Weights of a small mixture-of-experts language model, trained from scratch on English Wikipedia.
Experts: 40 experts in each of 12 layers, 128 squared ReLU neurons an expert, 2 picks a token, a softmax router, 5 empty slots to pick.
Training: a variant of SOAP for the experts, 250M tokens, 3815 steps.
Below are experts of layer 7 (counted from 0) of a mixture-of-experts language model. Rows are named router (the router's row for the expert), up (a neuron's input weights, with its number), down (a neuron's output weights, with its number) and show model dimensions 0-159. Each number is 128 + 32 x the weight over its row's rms, rounded and kept within 0 to 255.
After each expert's rows: "comes before" lists some tokens at least twice as common just after its tokens as in all text; "comes after" lists some tokens at least twice as common just before its tokens as in all text. This comes from a sample of Wikipedia text that the model never trained on. Tokens count by the router's weight.

# expert 31
router [139 155 119 107  91 108 143  96 135  99  81 112  96 184 112 168 152  93 125 184 163 146  86 172 167 146 106 107 149  95 102 159 148 181 103  83  94 138  78 151 118  98 150 103 122  77 177 139  85 101 148 115 112 107 111  90 105 141 165 139 148 125 162 144 158 167 176 148 112 180 167  91 154 162 116  81 175 169 102 148 144 164 189 166  78 105 144  98 178 118 103 151 142 152 111 105 165 155 170 146 158 105  98 114 126 132 132  87 182  99 107 147  86 173 173 109 110  85 153 167  84 117  96  79  96  76 153  96 131 116 105 104 179 168 169 140  96 114  84 165  96  87 140 151 163  93  87 153  93 191 161 160  92  80 161 128  99 138  76 155]
up0 [129 112 127 114 110 149 181 149 121  66 111 119  62 168 124 131 213  91 124 141 111 175  91  75 141 125 129 114  53 133 140 135 116 152  76 146 123 162 147 193  39 135 111 135 130 125 107 117 114 156  77  87 128 154  84  99 116  82 149 100 149 103 147 131 133  96  78 140  94 135 120 104  92 137  97 105 121 132 143 126 111 124 167 137 109 107 101 158 120 183 111 134 156 116 181 121 143 162 171 153 159 103 165 154 167 175 144 142 181 135 110 164  86 115 175  52  63  97 152 169 121 145 130 117 116 150 134  75 124 163 173 122  76 165 162 106 124 170  89 180 134 216 108 121 137 110 130 101 119 145 112 123 115 157 102  55 168  98 182 135]
down0 [187 143 196 125 151 210 103 145 111  82 108 150 137 156 108  98 105  89 133 102 144 153 149 118 146  97 119 130 166 134 138 122  87 150 120  95 115 114 136 156 123 141 174 169 166 108 161 166  96 141 152 133 170 107 182 102 118  65 142 102 128  76 113  76 137  82  70 128 114 105 188 128 133 104 104 129  80  65 110 168 189 145 117 166 108 108  42 122 116  81  99  85  70 134 146 133 137 143 124 144 138 169 118 101 141 177 121 118 164  78 113 109 121  93 164 166 121 138  99 196 133 110 162 117  80 134  99 114 110 161 175 153 131 139 142 128 118 198 181 111 143 169 143  80 172 150 134 107 160 117 119  99 118  74 129 150  55 163  70  86]
comes before: " and", ",", " in", "%", ".", " of"
comes after: " of", " a", " in", " and", " for", "–"

# expert 10
router [130 193 116 128 121 107 173 103 122 134 116  96  58 154 112 148 126 117 130 186 120 164 116 141 141 140 112 147 144 145  85 171 132 173 118 126 114 132  63 162  85 128 138 133  94  80 164 154  95 104 137 102 103 152 109  79 106 136 144 183 162 116 149 143 159 137 164 172  85 112 139 103 184 155  76  68 147 177 111 124 192 150 136 185 107 101 175  94 188  74  83 120 153 151 113 110 153 152 167 176 178 102 105 116 121  84 133 149 149 124 111 109  80 152 142 125  77  93 152 132  90 137 131 107 128 133 124  98 125 113 125 114 157 158 132 157 132 133 111 139  50  87 162 180 141  88 128 123 160 157 159 138   0  84 166  87  96 164 125 163]
up0 [129 109 110 118  98 126 136 134  88 118 147  90  86 118 123 146 139 117 104 127 154 109  77 118 157  39 170 112 192 150 119 197 114 127 131  94 135  93 176 104 105 135 158 148 129 134 171 136 106  83  92 121 171 138 113 104 115 185 167  60  72 124 138 126 124 183 130 113 131 139 114 116 109 139 132 161  83 181 133 143 122 194 151  89 162 104 167 169 159  75 112 133 178 190 120 102 159 177  81 131 141 122 143 167 102 168  45 147 164 112  70 106 186  95  83 168 108 130 147  78 170  92  70 143 135 121 145 112 144 109 105  63 156  84 109 157 139 100 126 111 146 146 112 153 114  99 120 167 144 211 171 115 122 117 128  95 104 120  71 130]
down0 [ 61 118 109 135 106 107 116 155 180 122 137 124  94 164 132 175 158  72  92 196 156 164 108 138 128 126 136 105 108 175 104  95 151 149 117 173 159 148 100 109 119 182  86 132 162 185 118  82  88 109  82 135 184 126 105 172 114 137 145 154  89 152 150 134 148  93 108 164 196 139 115  83 120  75 160  68 134 140 119 162  97 137 164 116  85  66  92 150 102 135 123 160 100 132 104 160 174  66 117  98 105 101 112  71  84 177 166 110 157 109 115 137 183  96 161 102 120 119 136 115 169 139 120 140 205  63  86 156 110 160 161  82 132 142 116 109 124 114 113 127 165 125 174 101 110 172 140 120 152 127  94 104 190 116 103 174  52 139 106 136]
comes before: ":", "-", "\n", " by", "=", " Born"
comes after: "-", "\n", ":", ")\n", "\n\n", ";\n"

# expert 33
router [143 158 116 107  87 111 136  96 136  93  87 106  98 179 109 165 152  88 128 181 155 147  87 171 166 154 110 107 145 102 107 152 146 183 100  88 107 138  78 158 118  94 151  99 125  75 182 133  86  97 155 116 120 111 108  87 109 133 163 138 147 129 160 134 165 167 183 150 115 183 167  93 154 160 109  70 169 171  96 157 152 172 188 172  81 104 149  97 178 116 100 141 140 152 112 113 170 155 168 148 157 101 105 118 121 133 133  81 180  93 109 140  90 167 170 115 103  81 158 164  84 119  97  74  97  73 159  96 130 120 107  98 176 165 171 136  95 116  92 160  97  87 143 154 163  94  97 151  90 184 155 162  95  77 158 128 100 142  76 147]
up0 [117 136 139  82 166 104 143 207 143  97 110  78 164  67 140 108 127  53 113 113 133 152 139  95 101 160 115 102 177  75 134 114 174 115  97 107 132 144 101 152 106 146 168 156 131 143 181 197 121 156 139 133 139 108  77 125 105 145 158 108 112  94  96  97 104 156 132 118 130 144 161 127 155 166 135 134 148 116 149 115 101 184 126 161 139 119 136  97  82 182 196 111 161  72 136 139 106  61 127 166 136 149 135 107 131 134 125 145 150 166 124 105 164 162 174 100 119  74 151 120 116  92 119 107 144 160 100 155  83 193 126 126 106 148 169 172 150 166 114 176 107 139 106  96  82 121 100 113 197 110 197 172  96 124 201  92 103 161  70 204]
down0 [153 132 132 151 134 145 107 130 172 127 138 126 164 122 188  82 130 109 129  93 209 126 188 121 107 114 162 111 147  72 143 141 102  94 129 111  87 120  99 120 152 134  94 105 140 130 129 198  88 157 178 131 131  89  93 105  88 136 104 132 117 133 160 120 146 136 101 113 143 161 143 152 111  97 160 191 104 128 172 125 114 160 107 159 149 117 122 124  72 117  90 142 200 148 100 159 101 101 180 130 132 153  66 136 180 123 109 200 100 128  84 110 141 123 123  60  55  85 121  42 150 105 119 156 142 119  95 140 112 114 134 209 109 168 120 105 137 122 112 126 130 112 130 140  67 113 102 135  71 159 206 133  81  80  86 220 121 140 119 120]
comes before: " |", " (", "|", ";", ")", "\n"
comes after: " ", " |", "–", ".", "′", ";"

# expert 19
router [140 155 126 106  87 114 147  95 136  94  84 108 104 176 110 161 148  98 132 180 162 145  87 174 166 151 109 109 146  91 102 155 149 183  93  84 101 143  77 153 115  94 153 106 125  77 180 128  82  96 150 117 111 118 113  94 107 134 157 148 151 125 156 141 159 161 181 147 114 175 170  93 156 162 109  75 168 162  95 152 147 163 192 165  80 108 149  96 170 120 107 149 143 154 111 105 168 158 171 132 160 104 106 114 129 136 136  86 181  96  94 144  90 163 171 116 108  83 160 164  84 124  86  72  98  72 168  96 128 113 112  99 178 165 170 140  95 112  83 164  94  86 145 152 164  93  92 155  88 187 161 163  95  77 159 128 102 137  79 159]
up0 [162 142 107 103  87 177 113 133 126 151 167  91 111 136 147 182 143 113 102 103 117 151 172 147  79 141 152 177 103 107  74 139 171 157 128 154 117 158 137  79  90  77 103 106 146 127 115 124 149 100 126 156 108  98 123 123 139  95  88 117 138 142 199 166 113 141 201 117 104 196 120 134 131 150 177  55 104 128  40 166  80 125 138 111  70 154  92 158 125 124 159 112 156 125  88 146 115 116 180 148 147 145  97  84 161 140 148  59 127 113  93 124  65 103 109 163  98 154 172 130  80 145  91 102 147 156 164 141 119 172 101 153  56 154 170 170 145 136 123 139 153 140 122 130 147 138 152 101  84 139  61 117 140 142 202 140  64 168  82 125]
down0 [104  82 127 171 122 106  81 151  93 117 160 121 159 140 114 126 154 126 179 168  98 123 136 108 128 145 176 101 154 177 137  99 110 172 145 159 149  40 160 116 119 126 133 100 166  98 116 125 130 116  49  60 185 150 163 125 114 160 118 140 162 130 133 141  64 125  76 143 192 116 155 104  55  88 159 135 136 118 164 126 121 106 104 182 167 152 114 159 172 128 131 168 107 102 173 153 163 116 108 102 115 100 159 113 136 143  63 166  66 105  88 111 143 164 115  86 104 154 156 145 128 106 143  96 172 116  94 103 106 114 171 111  83 134 133 145 121 146 159 136 209 146  78  54  59 131 129 139 118 153 185 172 132 154  80 103 107 100 106 161]
comes before: " ", "0", ".", " and", "1", " was"
comes after: " |", ";", "0", "1", "3", "6"

# expert 24
router [147 153 123 109  88 109 145  92 139  91  84 112  93 181 102 165 151  93 125 181 158 145  81 175 166 149 109 100 151  92 100 156 139 182  97  81  94 133  78 145 117  94 149 105 125  76 176 128  85  98 146 113 118 116 106  91 105 132 158 143 147 127 161 140 160 163 179 147 115 183 174  96 160 171 120  81 171 169  96 158 152 165 188 166  83 105 151 100 177 116 108 144 143 147 103 105 169 158 167 140 161 103 100 118 127 132 133  88 177  99  98 138  95 167 170 110 107  83 159 170  92 121  95  76 100  76 160  92 128 114 106 103 180 172 163 139  93 103  87 164  96  84 138 152 159  94  91 151  90 184 160 163  91  78 157 127  98 132  79 151]
up43 [186  91 157 143 177 162 139 140 106 155 183  67  86 190 140 109 164  85 136 137  76 179 106  78 212  81 129 135 152 113 135 127 151 106 111  71  48  95  84 155 159 145 125 168 113 151 188 137 130 117 117 142  92 145  95 122 129 148 113 141 167  46  84 100 137 156 187 125 117  78 102 146 160 127 118 123 119 179  96 192  82  75 162 160 119 112 147 119 144 158 151 153 109 119  77 130 141  82 115 121 122 168 119 110 148  90 143 126 135  97 131 113 154 168 149 149  99 140 170 116 164 156 105 140 134 145 130 100 130 120  69  84 115  94  71 120 123 134 165 153 128 132  88 133 175 183 169 148 127 110 139 163 149 136 146  88  76  70  82 143]
down43 [ 81 117  84 154  97 116 113 168 163 122 134 177 112 119 170 133 137 105 155 127 100  33 194 150 163 137 163  94 100  92  75  73 166  88  85 104  95 147 137  80 130 107  98 164 151  98 147 113 102 147 178 130 107 164  87 137 122 147 130 112 151  93 123  83 123 107 133 103 157 117 151 171  78 145 193 126 108 121 138 140 112 101 114 124 192 105 111 183 134 123 133 145 122 141 190  63  97 127 111 103 154 132 179 152  74  72  99 123  90 123 169 168  86 167 200 154 142 131 155 115 127 101  91 116 113 139 157  56 121 156  91 112 166 155 107  97 116 147 108  91 176 136 108 137  81 191  98  82 139 139 135 129 162 139  64 173 124  82 140 102]
comes before: ",", "–", ".", " The", ".\n\n", " In"
comes after: " |\n", " ", "201", "202", "200", "196"

# expert 1
router [144 156 121 111  92 110 141  92 136  89  87 105  96 180 109 162 151  93 124 181 159 151  78 172 165 149 108 110 150  90 102 158 141 185  95  85  99 135  78 148 117  90 152 102 122  79 180 132  88  99 154 119 114 106 109  91 102 135 165 142 144 126 160 140 162 168 179 145 116 180 167  92 158 161 111  75 175 164  95 151 149 170 189 167  78 107 152 103 174 118 108 143 143 150 110 105 170 161 164 139 157  99  96 117 124 132 129  88 173 101 101 139  90 164 165 115 101  87 159 166  84 122  88  74  98  78 153  92 125 113 105 101 178 169 170 135  93 110  84 166  96  83 146 150 160  88  91 153  91 180 156 161  92  73 158 128 100 134  79 147]
up0 [ 98 120 136 111 128  75 129  79 133 159 155  83  78 116 190 115  97  97  85 153 119 166  74 127 146  94 164 110 157 180 146  85 154 213 102 138 131 164 143 134 126  90 140  99  98  91 147 137 111 164 165 114 150 136 119 140 118 101 124 137 177 123 154 126 129 155 144 191 163 117 176 111 135  80 110 152 136  75 153 120  99 166 168 149 138 172 155  67 122 138 147 184 114 167 100 151 166  51 150 173 166 108 169 143 137 128  83 173 183 131 158  91  92 161  90 104 134 126 114 151 104 128  80 143 120  56 110 130 145  37 102 141 122 121 148 104  74 183 121 172 177 104 142  86  92 119 130  98 144 116 164 157 130 159 137 150 105  64 134  89]
down0 [ 97 168 177 129 103 210 142 174  73  65 181 172 116 140 130 131  99 105 127 175 128 149 104 168 101 170 114  75 153 136 109 118 103  97  87 172 131 169 151 117  82 176 121 165  96  88 130 114 124 122 121 114 132 120 141 174 143 169 139 130  68 181 192 132 177 138 138  85 169 136 147 119 124 184 205 139  85 127 100 112 153 109 177 129 110  89 155 163 147 114  94 134  84 131 157  76 120  91 154  63  79 160 108 160 122 146 109 185 148 170 131  75 132 151  96  96 187 147 106 101 109 130 159 154 127 124 143 127 151 182 117 103  97 134 100 200 130 119  97 150 104  94 149 187 145  98 164  87 107  83 113 157 144 155  89 148 120 102 113 131]
comes before: " |", "201", "202", "–", "200", ")"
comes after: " ", "\n", "201", "–", ")\n", " ("